Below are experts of layer 7 (counted from 0) of a mixture-of-experts language model. Rows are named router (the router's row for the expert), gate (a neuron's input weights, with its number), up (a neuron's input weights, with its number), down (a neuron's output weights, with its number) and show model dimensions 192-239. Each number is 128 + 24 x the weight over its row's rms, rounded and kept within 0 to 255.
Before each expert's rows: a language model's description of what the expert responds to. This comes from a sample of Wikipedia text that the model never trained on.

# expert 3
It responds to: Pipes, dashes and articles opening place entries in lists and tables of towns, districts, schools, e.g. "- Barnet Center", "| Chuzhou".
router [139 136 119 143 117 110 129 122 107 146 145 138 156 127 157 107 205 146 137 128 137 103 135 118 159 129 102 102 129 121 169  88 131 129 141 169 127 108 106 138 176 146 110 159 102 128 147 158]
gate0 [132 139 126  99 108 127 170  90 170 110 138 133 153 165 114 136 122 106 141 139 120 127 161 127 144 126 115 149 122 125 135 132 144 124  97 149 121 161 108 182 119 118 151 144 172 143 142 150]
up0 [132 138 109 129 148 112 102 132  84 141 117 138 116 120 115  99 131 151 110 149 137  85 144 182 111 117 148 110 139 138 145  87 150 108 163 122 138 120 115  89  98 103  93 147  92 116 156  91]
down0 [140 166 105 123 164 112 138 148 161  83 138 130 138 132 120 100 120 135 112 103 142 119 135 107  95 126 154 156  80 131 151 114 118 128  80 135 120 126  96 127 135 158 133 146 123 123 129 126]
gate1 [106 112 128 165 126  92 141 140 126  78  96 132 122 134 110 169 136 144  95 157 130 123 105 100 112 147 134 112 133 160 128 171 148 108 117 101 111 150 131 157 146  93 171 117 135 131 148 116]
up1 [102 150 146 128  93 136 123  81 144  76 126 116  81 137 163 110 150  99  96 106 130 143  84 135 105  87 126 120 142 166 159 170 143 154 129 100 142 144 144 100 150 179  84 114 122 116 115 112]
down1 [131 103  92 122  92 144  96 143 115 128 110 117 128 119  66 130 151 129 179 114  86 135 157 131 149 152 122 130 126 139 145 116 147 173 137 162 131 137 136 154 143  80 118 120 121 113 105 169]
gate2 [126 123 169 134 110 142 159 126  70 107 161 150 126 141 129  90 100 123 106  74 135 115 128 149 104 173 169 112 121 114 147  94 106 135 181 108 145 130 146 123 118 147 110 115 110 130 118 161]
up2 [ 69 143 179 143 118 126  91 116 118 126 117 169 125 134 127 189 135 125 116 165 133 106 142 100 159 102 136 137 105 101 156  95  92 126 100 116 147  64 102 121 133 123 150 131 138 125 154 145]
down2 [131 102 110 118 119 114 152 118  84 132 127 152 168 113 103 114 109 130 146 135 129 124  94  90 108 128 144 175  75 135 130 118 108 176 119 113 117 117 126 103 158 141 103 117 140 129  79 109]
gate3 [153 101 127 184 128  89 124 135 119  98 174 136 166 157 118 116 122 159 140  76 135 108 102 123 168 168 102 121 138 119 122 115 130 141 107 132 115 125 131 169 115 125  99 133 147 130 142 174]
up3 [ 96 141  90 174 123 118 131 113 159 138 148 128 128 180 145 148 144 141 153 136 141  90 127  96  82 107  81 140 130 130 136 117 139 134 123 149 137 138 104 171 169 151 130 152 138 105 185  99]
down3 [146 109 155 130 157 101 122 102 182 160 117 124 166 124 108 119 126 155 123  99 146 117 168  87 112 140 135 122 133 145 118 136 142 132  98 128 133 137 132 118 127 112 119 120 118 145 142 126]
gate4 [148 111 112 147 135 133 135 153 173 129 133 128 117  82 103  77  82 118 169 144 127 121 130  85 122 102 158 134 155 119  92 118 107 106 171  96 137 120 154 142 114 112  70 146  97 148 112 138]
up4 [140 160 144 151 135 114 164 153 127 111  92 114 115  51 125 130 138 139 132 166 125 131 119  75 129 127 113 142 148 107 119 123 106 150 172 115  98 100 164 125 124 145  46 128 126 153  93 107]
down4 [132 156 134 108  88 103 157  94 125 193 104 123 137 100 130 132 140 124 114 132 145 123 133  89 106  99 147 111 109 104 158 129 105 113  98  79 132 119 134 101 109 127 122 158 153 102 138 151]
gate5 [134 136 106 121 127 131 177 100  96 143 129 107 126 125 116  97 128 154 141 143 138 151 144  77 113 160  82 160 110 130 131 143 111 130 124 118  94 134  97 135 109 130  98 107 123 107 149 115]
up5 [156 117 114 107 125  97 139 105  98 156 108 131 120  84  88 142 137 156 139 162 115 163 131 140 152 120  91 146 125 142 151 124 143 182 115 144  77 157 112 152 136 118  67 154 105  99 173 114]
down5 [152 111 154 113 148 124 112 154  91 112  90 125 122 106 173 133  92 177  96 158 151 115 129 114 142 142 123 141 154 112 118 116 122 114 123 109 139 123  91 168 122  90 162 110 141 123 131 127]
gate6 [121 116 137 145 127 154 112 113 135 107 114 112 139 130 154  87 134 134  83 101  90 170 103 146 128  95 148 132 170 138 123 140 145 136 153 113 125 109 181 140 148 186  98 171 147 188 135 151]
up6 [125 105 143 100 125 142 131 147 118 144 120 135 118 115  97 129  93 130 172 141 125  99 169 111 115 129 120 122  99 117 119 116 146 120 163 156  81 140  70 132 113  71 170  87 126 113  86 143]
down6 [133 160 117 143 123 132 145 157  95  90 119 127 122 113 114 161 160 116 103 118 116 153 115 117 132 141 140 163  82 134 139 113 142 168 174 156 162 140 119 118 115 107  91 124 155 140 167 150]

# expert 63
It responds to: Commas, pipes and semicolons right before or after person names in rosters, sports tables and appositives, e.g. "Brougham," "DF | GER |".
router [131 164 142 127  84 121 138 108 164 109 110 132 107 146 134  61 145  80 117  79 144 158 104 147 134 153 118 114 134 141 150 100 140 144 129 108 134 111 150 123 135 141 149 125 125 134  90 107]
gate0 [190 135 102 138  94 107 109  95  88  50 125 184 118 159 121 115 122  93 140 129 125 132 119 101 128 138  93  90 131 126  98 131  99 107 163 150 135 119 106 114 139 105 113 110 113 122 143 156]
up0 [139 150  97 163 120 144  95 127 142  86 134 156 150 100 148 102 142  68 123 144 103 119 104 130 103  86  91 107 159 160 114 100  90 150 142 157 111 107 135 114 185 157 147 111 105 105 128 153]
down0 [118 140 144 151 111 110 141 107 183 140 157 119 104 132 137 131 139 118 129 131 122 172 163 120 133 102  99 129 177 147 152 136  44 128 125 145 104 113 105 137 111 143 135 121 124  96 109 132]
gate1 [151 113 145 129 114 167 141 110  95 128 156 132 136 161  64 122  74 134 118  83 156 108 124 122 130 148 135 114  93 142 119 125 130 117 158 153 143 159 132 108 119 124 140 145 166 116 124 127]
up1 [ 81 151 110 134 130 113 138 148 112 125 127 140 118  88 148 154 195 120 135 182 116 153 147 111 123 122 144 134 164  85 123 133 134 113  89 131 132 135  86 121 124 111 131 145 100 126 122 140]
down1 [113 119 158 114 138 159 126 130 168 114 112 151 149 114 133 144 128 160 117 167 182  61 140 134 144 117 161 146 110 116 142 137 180 108 127  95  99 171 105 138 162  89 118 138 153 129 158 139]
gate2 [117 129 169 146 117 171 116 122 139 139 133 113 112 126 122 110 136 117  92 109 103 136 127 135 148 113 170 141 138 139 128 131 156 102 112 115 153 136 100 100 134 191 125 117 150 112 111 136]
up2 [120 133  61 126 150 154 112 137 144 147 113 151 133 128 166 129 136 156 154 122 125 150 130 141 148 101 144 157 139 128 149 109  84 143 147 139  97 142  78 117 143 118 104 111 157 158 142 134]
down2 [181 121 169 163 125 112 115 101 108 126 135  86 140 137 133 176 120  98 125 138 152 114 115 141 118 122 158 168 131 141 116 116 138  81 157 120 136  94 119 140 123 126 110 117 141 129  89 122]
gate3 [121 148 132 165 122 158 146  68 111 140 155  71 143 141 102 109 127 170  98 100 139 127 102 123 117 134 138 171 152 154  97 148 142 121 136  97  99 172 153 150 148 114 115 129 134  90 147 111]
up3 [147 121  98  76 122 138 149 155 127 117 114 129 127 141 151 174 112  84 146 121 126 125 143 138 133 155 109 117  90 103 133 125 135 121 131 134 158  99  86 111  64  93 133 110 153 159 154 144]
down3 [142 135 116 137 173 146 151 126 199  92 129 150 140 143 137 143 118  86 104 130 142 140 110 145 149 128 166  81 110  83 143 117 160 114 116 179  88 170 132 152 134 110 145 102 130 186 144 125]
gate4 [147 119 119 168 135 111 129 127 134 111 168 133 154 129  85 131 123 164 104 140 151 139 134  97  79 140 149 128 146 141  97 160 123 139 116 102 136 106 105 141 165 139 133 171 148 116 123 142]
up4 [ 95 110 119 123 143 138 143 158 139 108 172 146 136 134 150 148 139 120  95 114 132 133 135  62  91 146 151 137 154 167 100 141 146 112 108 124 174 137  83 143 151 132 133 137 126  99 125 109]
down4 [173  95  56 131 124 103 145 142 145 129 167 134 123 128 132 135 150 131 100 102 118 153 111 125 129 157 104 172 183 125 120 131 126 138 122 141 148 127 118 146 122  73  89 152 165 144 108 132]
gate5 [102 109 122 157 136 149  94 118 135 130 148 128 147 111 108 129 115 163 161 122 167 134 115 106 147 141 105 152  98 101 125 107  91 139 105 149  94 146 137 131 127 136 142 132 147 115 117 118]
up5 [108 149 122 107 114 146 129 133 115 175 113 141 142 155 186 151 126 150  86 135 132 115 152 140 118 124 119 132 157 136 129 173 183  98 144  90 136 156 116  98 123 171 136  86 138 127 159 166]
down5 [141 175 140 123 119 146 120 146 168 130 131 142 136 116 117 145 141 117 117 137 140 163 152 143 134 141 111 181 105 140 136 152 114 143 135 134 144 162  90 128 115 130 133 146 153  76 116 146]
gate6 [123 138 136 138  81 150 144  80 114  82 164 131 125 154 127 134 148 119 160 151 106 118 114 156 142 116 120 151 112 128 122 135 136 113 106 117 143 165  91  72  61 100 113 117 140 111 122 148]
up6 [166 114 159 137 176  95  91 148 134 166 110 144 163 126 124 123 119 129 130 126 160 191 117 131  94 128 143 104 155 103 118 135 119 160 177 163  96 120 160 145 164 146 128  92 151 162 126  96]
down6 [123 126 126 118 144 153  65 136 207 108 121 199 105 131 170 131 109 151 100 109 120 133 104 120 138 111 144 115 126 135 130 150 144 113  69 159 178 140  97 154 140 142 134 139 141  91 113 111]

# expert 41
It responds to: Plural time nouns, past participles and comma-ended words before a preposition or and, such as years, days, installed, rebuilt.
router [121  76 123 138  89 116 140 149 178 141 125  99  85 123 115 160 129 184 135 124 163 130 116 151 179 109 137 100 143 123 130  72  94 112 104 147 129 116 174 144  92  80 146 149 154 136 163 168]
gate0 [117 120 121 142 108 116 144 149 155 150 127  67 138 121  97 113 105 124 156 155 111  94 117 131 138 159  97 136 184 116 107 108  84 121 177 173 166 121 142 141 158 145 141 120 105 111 116 153]
up0 [ 91 135 138 139 140 165 185 116 177 113 146  83 123 118 154 139 126 144 174 111 136 161 113 150 136 113  81 108  95 118 146 131 127  88 125 159 151 158 125 163  75 109 127 144 120 116 142 107]
down0 [123 154 116 122  94 127 162 123 147 126  94 150 105 140  97  84 132 145 147 169 113 118  95 124 147 152 122 135 113 138  95 128 129 154 135 141 137 147  88 129 153 119 121 116 124 139  59 133]
gate1 [118 145  53 107 166  97 113 118 126 130 161 163 129 149 138 127 152 154 119 135 153 182 123 121 129 120 100  85  99 122 157 152 145 154 138 150 144 150 142 177 104 129 130 109 150 157 132 120]
up1 [146 126 130 100  78 101 183 120 161 134 108 157 125 102 166 131 144 132 113 151 168 130 114 131 145 176 159 106 143 109 116  94  97  98 126 143 194 163  77 131 167 131 119 151 131 150 132 114]
down1 [111 125 127 115 165  83 101 162  96 129 137  83 146 113 160 109 161 116 103 117 148 135 172 166 125  87 132 160 116 124 180 101 150 109 181 131 127  78 170 122 141 149 118 122 141 164 156 127]
gate2 [111 125 125  92 124 126  82 124  74 115 136 150 142 128 114  91 141 135 166 163 140 183 122 121 112 123 167  86  87 128 129 150 136 127 100 145  86 114 140 137  95 135 133 143 122 100 149 151]
up2 [173 115 136 137 132 127 137 102  63 119 124 144 134 146 123 125  85  79 108 133  76 133  83 135 133 121 156 160 155 157 113 167 126 151 125 118 126 155 114 144 152 144 145  94 122  80 122 161]
down2 [161 128 126  94 118 158  81 148  68 108 148 150 140 118 114 113 159 108 129 119 159 155 112 131 124 102 161 156 130 124 136 188 139 121 118 132 118 134  80 169 110 133 143 134 121  95 146 149]
gate3 [124 136 148  98 123 153 137 114 165 112 158 121 123 131 130  85  94  97 154 157  73 104 132  81 147 117 150 114 133 134 138 126 124 148 128 155 168 123 132  96 151 165 159 109  72 162 124 121]
up3 [155 121 167 120 136 157 106 131 161 121 135 125 130 144  62 133 154  97 127 142  79  98  85 135 169 136 147 170 170 131 125 149 128 146 127 137 119 138 157 140 112 131 185  79 103 132 139 106]
down3 [107 100 159 124 132 113  99 125 132 122 147 138 132 135 100 112 114 150 136 118 151  66 160 130 140 143 151 146 112 140 186 132 145 144 110 153 118 156 170 109 139 133 176 145  78 124  99 135]
gate4 [109 139  98 160 114 111 126 123 164 124 173 102 194 163 122 141  92 150 152 132 170 122 109  53 132 142 127 110 171 100 130 114 163 118 113  78 137 140 114 155 109 152 124  88 108 128 114 130]
up4 [120 147 130 148 132  96  94 121 125 149 139 119 111 108  93 172 117 111 103 144 131 105  99 114 150 109  95 115 108 146 142 120 115 144 111  98 156 103 105 154 109 118 140 138 109 158  98 141]
down4 [121  83 126 140 137 153 174 148 119 129 143  90 108 125 133 147 128  76 139 130 150 100 129 136 142  99 101 139 116 165 140 131 194 153 133 119  82  85 124 115 105 183 134 148 104 109 134 138]
gate5 [146 106 113 169  87 126 149 143 126  79 121 124 128 113 147 153 203 105 119 120 124  99  82 104 129 166  78 105 118 138  95 127  81 132 143 137 130 129 174 127 111 104 136 148 128 149 127 169]
up5 [128 131 164 146 126 107 120 140 103  96 132 144 132 112 107 105 138 107 149 132 125 107  98 161 155 143 141 149 133  92 110 142  95 145 138 156 160 122 143 106 166 144 121 179 144  92 124 165]
down5 [126 101 130 136 118 101 167 133 129 128 140 123 133 161 164 145 115 136  83 146  95 101 102 105 132  61 144 124 127 120 133 116 119 150 129 146 136 150 136 119 149 121 110 143 107 144 168  75]
gate6 [140 136 140 112 139 146 125 147 131 168 165 161 110 112  63 163 151 117 155 101 134 164 127 151 115 132 122 126 119 158 120 143 158 132 125 156 120 149 142 171 106 112 139 138 106 118 118 119]
up6 [135 110 137 144 120 132 158 103 158 137 129  94 162 142 122 123 111  97 106 114 191 114 158 115 170 126 159  98 155 114 134 134 182 134 111 157 133 138 132 104 147 158 117  92 114 112 150 125]
down6 [120 133 127 142 154 150  77 113 139 151 129 103 126  84 149 135 154 128 112 119 114 134 160 103  98 101 147 150 113 151 203 100 129 127 123 145 134 120 143 114 131 110  86 111 138 111 121 137]

# expert 59
It responds to: The a after is in opening definitions, with infobox labels and section = markers, such as is a commune, Country:, Born:.
router [132 127 117 159 108 125 130 104 114  99 112 139 143  77 112  91 126 137  99 124 158 119 101  99  93 129 116 131 122 167 147 143 165 128 143  88 106 109 126 137 109 134  90 153 113 111  85  92]
gate0 [112 133 108  90 114  93 104 127 144  86  98 157 156 113 124 113 107 138 118 161 145 125 147 112  80 148 154 135 114 152 140 109 107 146 128 123 140 187 112 122 151 120  90  91 143 158 126 151]
up0 [193 158 133 148 131 117 156 150 120 107 152 129 125  99 141 114 117 176 104 155 149 100 128 129 133 100 157 147 112 170 143 121 144 108 173 109 112 132 132 159 122 137  89 136 110 114 130  99]
down0 [115 121 145 143 147 139 121 159 195 116 110 107 163 108 116 132 129 134 153 151  85 117 160 156 158 119 101 120 126 152  93 101 159 137 116 113 132 118 111 127 159 117 130 143 164 163 146  96]
gate1 [149 142  89 115 127 119 118 121 140 138 109 130 141 122 144  88  84 118 123 127 149 133 140 125 119 170  75 172 157 135 109 108 121 107 150 183 119 161 127 129 115 108  81 142  97  61 155 118]
up1 [127 102 112 167 106 151 126 115 115 108 149 108 101 132 127 170 123 161 162 129  96 174  91 143 103 118 140 103 101 107 122 184 164  92 117 118 128 134 108 171 141 146 146 137 142 143 108 138]
down1 [111 115 149 108 112 179 134 145 125 153 142 130 134 138 120 155 147 155  77 124 156 127 155 120 131 163 137 125 135 105 111 109 117 135 135 161 162 124 136 167 132  91 128 120 163 133 117 128]
gate2 [106 127 114 117 135 121 164 111 110  88 122 135 187 135 136 119  66 164  69 145  99 130 126 107 120 116 139  78 144  81 129 145 118 116 183  98 115 111 115 144 147 126 151 100 100 133 140 130]
up2 [147 142 109 142  99 122 138 136 120  93 141 140 177 130 103 109  98 182  67 129 120 153  97 120 111 152 102 102 153 102 109 143 127 121 178 115 105 134 143 125 158 107 122  95 117 123 154 129]
down2 [144 126 122 126 121 172 146 153 145 165 169 112 133 149 109 138 144 171 128 147 102 147 137 150 111 137  86 154 143 149 137 112 145 119 117 147 117 128 113  80  93 153 151 114 128 152 132 124]
gate3 [145 124  97 155 112  78 131 101 147  96 118 112 153 151 141 128  94 120 163 145 126 146 110 146 130 131 160 112 137  95 108 148 171 108  88 101  99 171 159 118 131 110 111 105 154 113 130 126]
up3 [131 146 107 117 154 153 147 112 109 137 150 143 120 142 145 129 136 133 138  96 111 120 160 141 149 133 129 153  84 124 110 104  77 142 106 134 154 125 112 140 117 112 138  97 148 127 134 148]
down3 [ 97 140 111 141 166 150 128 131 104  59 135 143 148 130 130 120 161 170 129 110 159  96  90 136 119  97 157  92 119 154  68 119 157 112 166 145 124 151 151 128 115 104 133 134  66 108  87 145]
gate4 [135 154 165 145 161 150 122 153 139 158 105 117 180 142 121 134 112 148 159 143 121 121 116  92 120  92 147 103 119 130 146 113 100  74 160 200 139 114  96 159 141 107  87 153 134 110 124 132]
up4 [102 165 136 152 142 120 133 153 102 138 123  98 162 139  79 154 164 138 119 144 117 105  89  94 129 132 117 151 141 123 140 135  83 123  63 114  85 137 133 145 174  93 140 144 131 126 128  96]
down4 [128 142 138 132 131 121 131  89 109 162 149 155  73 129 162 145 136 148 123 115  87  85 132 136 137 115  76 104 124 161 136 101 106 127 136 109 137 105 150 132 112 121 136 113 145 133 122 117]
gate5 [153 151 132 132 153 124 174 143 113 129 136  68 123 124 129 121 140  99 123 144 172 160 114 113 108 191 170 109 142 111 137 172 147 147 131 129 126 100 105 159 110 150 150 161 149  92 112 134]
up5 [148 130 118 118 137 138 139 133 153 136 139 115 126 128 117  82 178 135 113 176 158 158 108  85 121 146 153 158 164 151 137 134 124 165 163 115 151 127 119 161 129 171 122 140 145 146 133 121]
down5 [104 113 150 119 153 170 148 147  94 128 115 111 151 138 138  87 192 117 115  95 153 129 102 143 155 119 118 105 153 166 103 160 128  92 108 112 149  99 143  97 142 112 162 125 107 151 140 113]
gate6 [140 134 106 127 126  99  89 162 156 169 104 105 161 150 146 146 131 135  91 106 125 121 118 116  71 130 134 117 145 122 137 161 183 143 155 144 129 110 125 108 152 144 123 123 124 116 137 176]
up6 [ 98 170 113 108 137 163 154 150 139 121 140 119 142 115 128 102 133 148 140  89 100 129 106 183 132 147 116  85 109 122 104 100  88 104 135 136 123 154 150 133 143  87 136 143 113 119 129 153]
down6 [147 149 102 137 125 139  53 145 165  92 125 147 159 136 108 132 114 156  93  97 135 116 141 163 128  69 144 139 128  95 175  88 148 149 133 129 107 180 154 124 167 106  84 169 134  98 127 167]

# expert 51
It responds to: Single capital letters inside acronyms and country or position codes, e.g. C-Y-P, R-H-H, RKC, and the codes MF, DF, FW.
router [154 143 131 125 148 108 123 123 131 150 139 123 100 139 132 181 129 101 116 137 159 138 105 112 121 113 157 122 139  80 111 142  85 156 155  92 127 150 117 136 129  79 125 136 146 140 114 155]
gate0 [126 161 136 108  88 177 108 121 135 124  98 180 160 121 144 140 142 141 113  86 170 124 138 159 128 127 165 158 155 136 163 108 164 111 153 134 129  91 103 103 160 138 114 126 123 143 197 137]
up0 [ 97 139 157 108 161 103 108 122 136 111 125 164  97 112 129 125 126 143  93 101 170 182 101 126 142 126 103 113  93 133 120 151 155 141 145 143 128 118 101  73 134 104 147 113 130 146 116  88]
down0 [132 138 118 128 132 120 131 119  62 157 145 111 137 151 120 108 114  61 144 137 118 128 117 107 145 154  75 105 120 126  81 147  81 138 130 157 147 118 135 177 132 190 122 117 121 153 132 157]
gate1 [165 140 112 122 129 189 143 112 163 124 102 141 133 129 177 174 110 111 156 153 166  94 156  99 136 200 121 127  93 171 114 164 110 105 128 123 124 128 165 125 138 160 110 126 137 133 131 122]
up1 [126 100 105  85 140 134 137 110 147 115 147 133 143  93 114 149 122  92 126 138 139 119 116 152 109 134 163 122 155 115  91 153  98 118 102 158 144  98 137 140  87 137 144 139 113 111 120 124]
down1 [105 117 103 163 119 112 131 154  60  92 137 113 140 179 146 125 154 155 115 122 140 129 100 102 131 124 145 121 124 118 102 128 128 121 123 111  96 136 163 122 136 117 142 135 108 176  93 147]
gate2 [139 116 126 129 114 154 146 146 127 151  79  95 125 145 140 103 118 128 129 127 111 166 140 116 138 154 134  95 142 161 112 187 170 133 144 126 156 107 111  93  80 137 109 127 151 105 113 158]
up2 [113 140  98 119 125 146 123 107 138 136 136 141 167 160 128 145 154 146 182  72 118 149 156 118 145 137 101 140 129 121 114 130 114 154 151 166 101 123 153 157 110 113 133 118 109 101 131 146]
down2 [147 125 128 163 144 107 148 134 157 136 154 119 151  71 125 179 110 127 206 113 148 134 140 159 111 149 156 112 154 104 137 149 154 117 138 125 130 156 137 127 103 149 116 136 122 103 134 104]
gate3 [142 125 135 145 135 155 141 147 129 140  97 141 144 137 133 105 124 129 156 132 124 142 110  92  94 149 111 132 138 101 128 133  94 161 153 121 144 100 159 122 125 134 135 176 168 139 115 160]
up3 [136 129 146 151  89 101 151 130 125 129 114 130  99 111 116 159 115 112 147 149 106 128  95 134 138 159 139 177 149 130 115 103 150 114 125 116 121 170 175  95 136 143 106 109 115 155 135 107]
down3 [138  90 123  83 141 145 135 124 181 148  83 113  86 150  97 115 123 160 160 119  95 172 110  85 128 127  95 140  98 106  72 165 134 144 119 139 113 134 109 132 110 139 114  73 100 132  91 189]
gate4 [133  98 151 126  92 140 131 159 142 127 109 125 155 122 142 109 102 107 143 114 132 120 143 152 112 135 110 142 117 107 151 162 116 157 119 105 151 197 138  63 155 188 136 102  78 120  99  65]
up4 [ 90  82 125 116 152 150 142 148 128 155 123 126 137  84 146 142  65  85 118 146  66 119 145 177  96 124 118 171 129 137 108 130 121 177  86 155 149 138 154 137 124 110 130  86  92 138 150 112]
down4 [107 113 135 137 146 130 118 107 123 139  81 126 129 117 109  86 103 153 150 102 126 107  88 119 121 119 150 127 121 169 152 142 120 132 119 131 131 120 122  82 151  89 160 127 136 108 181 152]
gate5 [168 122 127 213 135  94 165 102 127 117 108 130 132 162 149 150 152 102  79 124 166 112  79 149 165 139 135 153 124 123  67 137 118 126 127 157 150 118 147 122 136 126 107 135 186 170 119 164]
up5 [176 123 103 149 126 144 112 129 129 124 121 138 145 159 116 168 105 119  95 114 141 138 144 136 175 135 165 140 131 120 123 143  98 125 124 147 160 132 130 143 159 114 162 135 161 129 123 131]
down5 [ 60 120 155 127 102 179 127 160  50 107 161 127  78 159 140 125 171 115 189 106 119 153 108 126 172 113 157 105  63 109 115 129  95 124 144  68 137 112 166 144 145 151 111 115 132 152 129  96]
gate6 [137 133 159 138 108 109 106 123 109  99 154 116 145 143 150 136 177 118 101 107 130 173 125 122 134  77 133 106 129 118 118 161 104 132 131 157 137 100 147 115 164 129 125 123 118 150 128 146]
up6 [125  77 127 114 147  95 108  60 143 167 128 116 118 131 146 133  97 132 127 160 136 166 112  94 153 139 121 103 148 133 146 141  96 125 149 136 125 132 159 140 115 127 161  90 100 140 114 138]
down6 [164  94 115 138 161 148 122 152 125 159 143 157 159 112 104 112 170  99  75 129 103  98 144  72 142 109  98 119  85 134  99 176 127 149  94 109 124 128 121  91 119 138 144 110 101 125  69 101]

# expert 10
It responds to: Line breaks after sentences or headings, table pipes ending cells, and possessive 's, as in wife's, each other's.
router [148 150 158  63 102 157 128 124 117 125 145 123 109  97 127 124 129 165  87 112 108 138 173 107 110 115 130 120 127 153 128 152 156 136 144 137 153 154 133 134 124 125 129 138 120  92 134 142]
gate0 [145 112 132 130 138 140 115 139 140 135 120 123 109 135  90 144 137 135 148 110 134 162 126 128 148 104  89 137 122 108 175 117 124 144  98 170 156 175 114 148 137 127 126 129 109 119 121 120]
up0 [ 84 117  91 171 147 131 158 100 137 148 144 181 112 118 111 101 101  94 104 164 124  89 119 165 121 145 196 160 102 120 106 149 111 107 114  84  95  95 153 148 129 122 138 129 152 141 131  77]
down0 [138 134 131 103 144 134 145 154 127 138 171 163 133 154 172  82 145 104 144 169 152 141 168 115  51 112 161 145 118 143 153 129 109 142 171 131 119 121 130 103 153 155 113 123 139 129 177  89]
gate1 [100 117 123 118 121 172 138 139 110 143 132 151 109 113 128 129 144  82 121 113  96 165 127 187 146 123 150 119 112  73 155 148 150 151  96 167 126 137 151 122 153 129 136 144 118 132 112 127]
up1 [134  97 132 142  83 170 184 149 122  99 120 143 143 132 117  46 107 117 110 103 100  98 101 168 139  85 114 100  98  85 103 155 150 130 134 160 142 174 136 149  84 144 118 136 159 141 129 113]
down1 [124 139 129 137 117 133 128 119 134 113 120 122 121  91 130 123 129 111 124 129 148 142 138 126 132  99 160 119 108  83  70 163 107 137 102 141 103 152 158  95 107 162 108 118 130 134 128 169]
gate2 [152 131 142 136 125  92 132 117 112 102 114 167 128 137 142  73 163 126 148 129 135 139 128 121 124  98 110 132 141 120 154 141 179 113 155 140 121 109 198 128 133 124  84 112 120 122 141 124]
up2 [ 60 151 139 123 143 162 129 120 111 124 101 136  83 154 114 108 106 100 124 120 131 123 165 104 133 146 130 144 147 126 118 133 121 149 147  81 111  97 158 105 134 131 129 139 105 147 116 153]
down2 [141 124 138 164 167 120 104 133 133 128 143 150  94 117 139 162 140 125 124 141 145 132 148 157 112 106 123 105 139 102 145 164 126 162 119 185 106 140 145 156 135 137 102 117 134 138 114 134]
gate3 [112 131 123 118 150 162 134  97 142 141 140  85 131 109 169 119 148 118 142 164 137  99 130 150 131 128 140 153 106 110 117  87 105 187 150 131 108 116 159 100 116 130 149 135 119 125  94 100]
up3 [166 106 119 139 145 142 133 160 165  99 124  86 112 109 177 161 130 101 139 107 176 136  81 178 149 132  98  93 135 128 118 133 154 134 115 130 168 186 118 147 140 164  89 162 136 134 135 135]
down3 [115 137 120 150 115 156 105 167 157 139 150 146 165 119 119 202 146  97 102 108 106 139 104  87  98  60 115 121 121 120 119 191 118 134  91 132 137 189 171 122 125 144 120 132 102  86 153 101]
gate4 [121 136 112 121 170  94  72  80 169 187 151 150 142 122 147 146 108 124 107 109 112 119 161 141 127 154 159 159 138 140 147 142 166 129 144 116 129 100 125 137 118 153 107 102 114 115 182 130]
up4 [135 124 118 104 163 114  94 142 126  85 144 111 131 121 123 154 131  98 131 103 124 113 126 133  72 162 160 184 152 116 172 133 136 166 111 152 102 155 108  75 108 114 146 163 148 129 139 106]
down4 [117 113 130 125 159 104 121 140 174 166 127 117 130 157 141  79  97 135 130 150 134  96 117  82 117 115 175 125 154 111  98 100  97 123 111 102 145 121 117 115 101 111 145 110 107 167 193 139]
gate5 [115 129 176 113 153 171 120 149 119 136 164 108 128 114 142 111 105 113 111 157  93 126 160 156 117 141 153 106 115 128  90 123 135  98 135 125 145 108 123 109 147 120 119 125 150 133 125 139]
up5 [126 105 117 115 109 153 107 132 135 133 162  73 121 134 141 103  97 101 124 170 113 116 154 107 129 134 153 153 116 139  93  91 130 103 154 132 136 109  97 113 130 121 148 150 163 148  91 145]
down5 [127 150 133  87 110 122 133 145 118 122  87  97 159 125 124 117 112 104 143 113 143 109 136 111 188 128 141 178 127 105 100 127 149 147 151 123 139 117 108  80 157 114 143 109 137 127 108 139]
gate6 [145 129  67 154 125 148 105 169 151 101 142 117 177 134  98 138 125 177  92 149 150 149  99  96 133 102  82 114 129 125 104 100  78 158 134 131 146 126 114 150 103 126 158 126 133 155 176 103]
up6 [100 142 113 148 152  87  97  85 133 132 134 131 105 154 153 126  95 120 134 133 103 130 122 173 102 174 142 112 119 147 122 144 102 113  85 109  94 137 115 121 138 143 143 162 135 137 108 152]
down6 [169 139 148 148 166 106 107 140 150 131 149 124 131 152 135 115 110 151 136 119 153 140 149 151 153 142 120 153 132 136 134  97  97 157 108 125 130 105  81 107 139 122  88 112 116 125 143 122]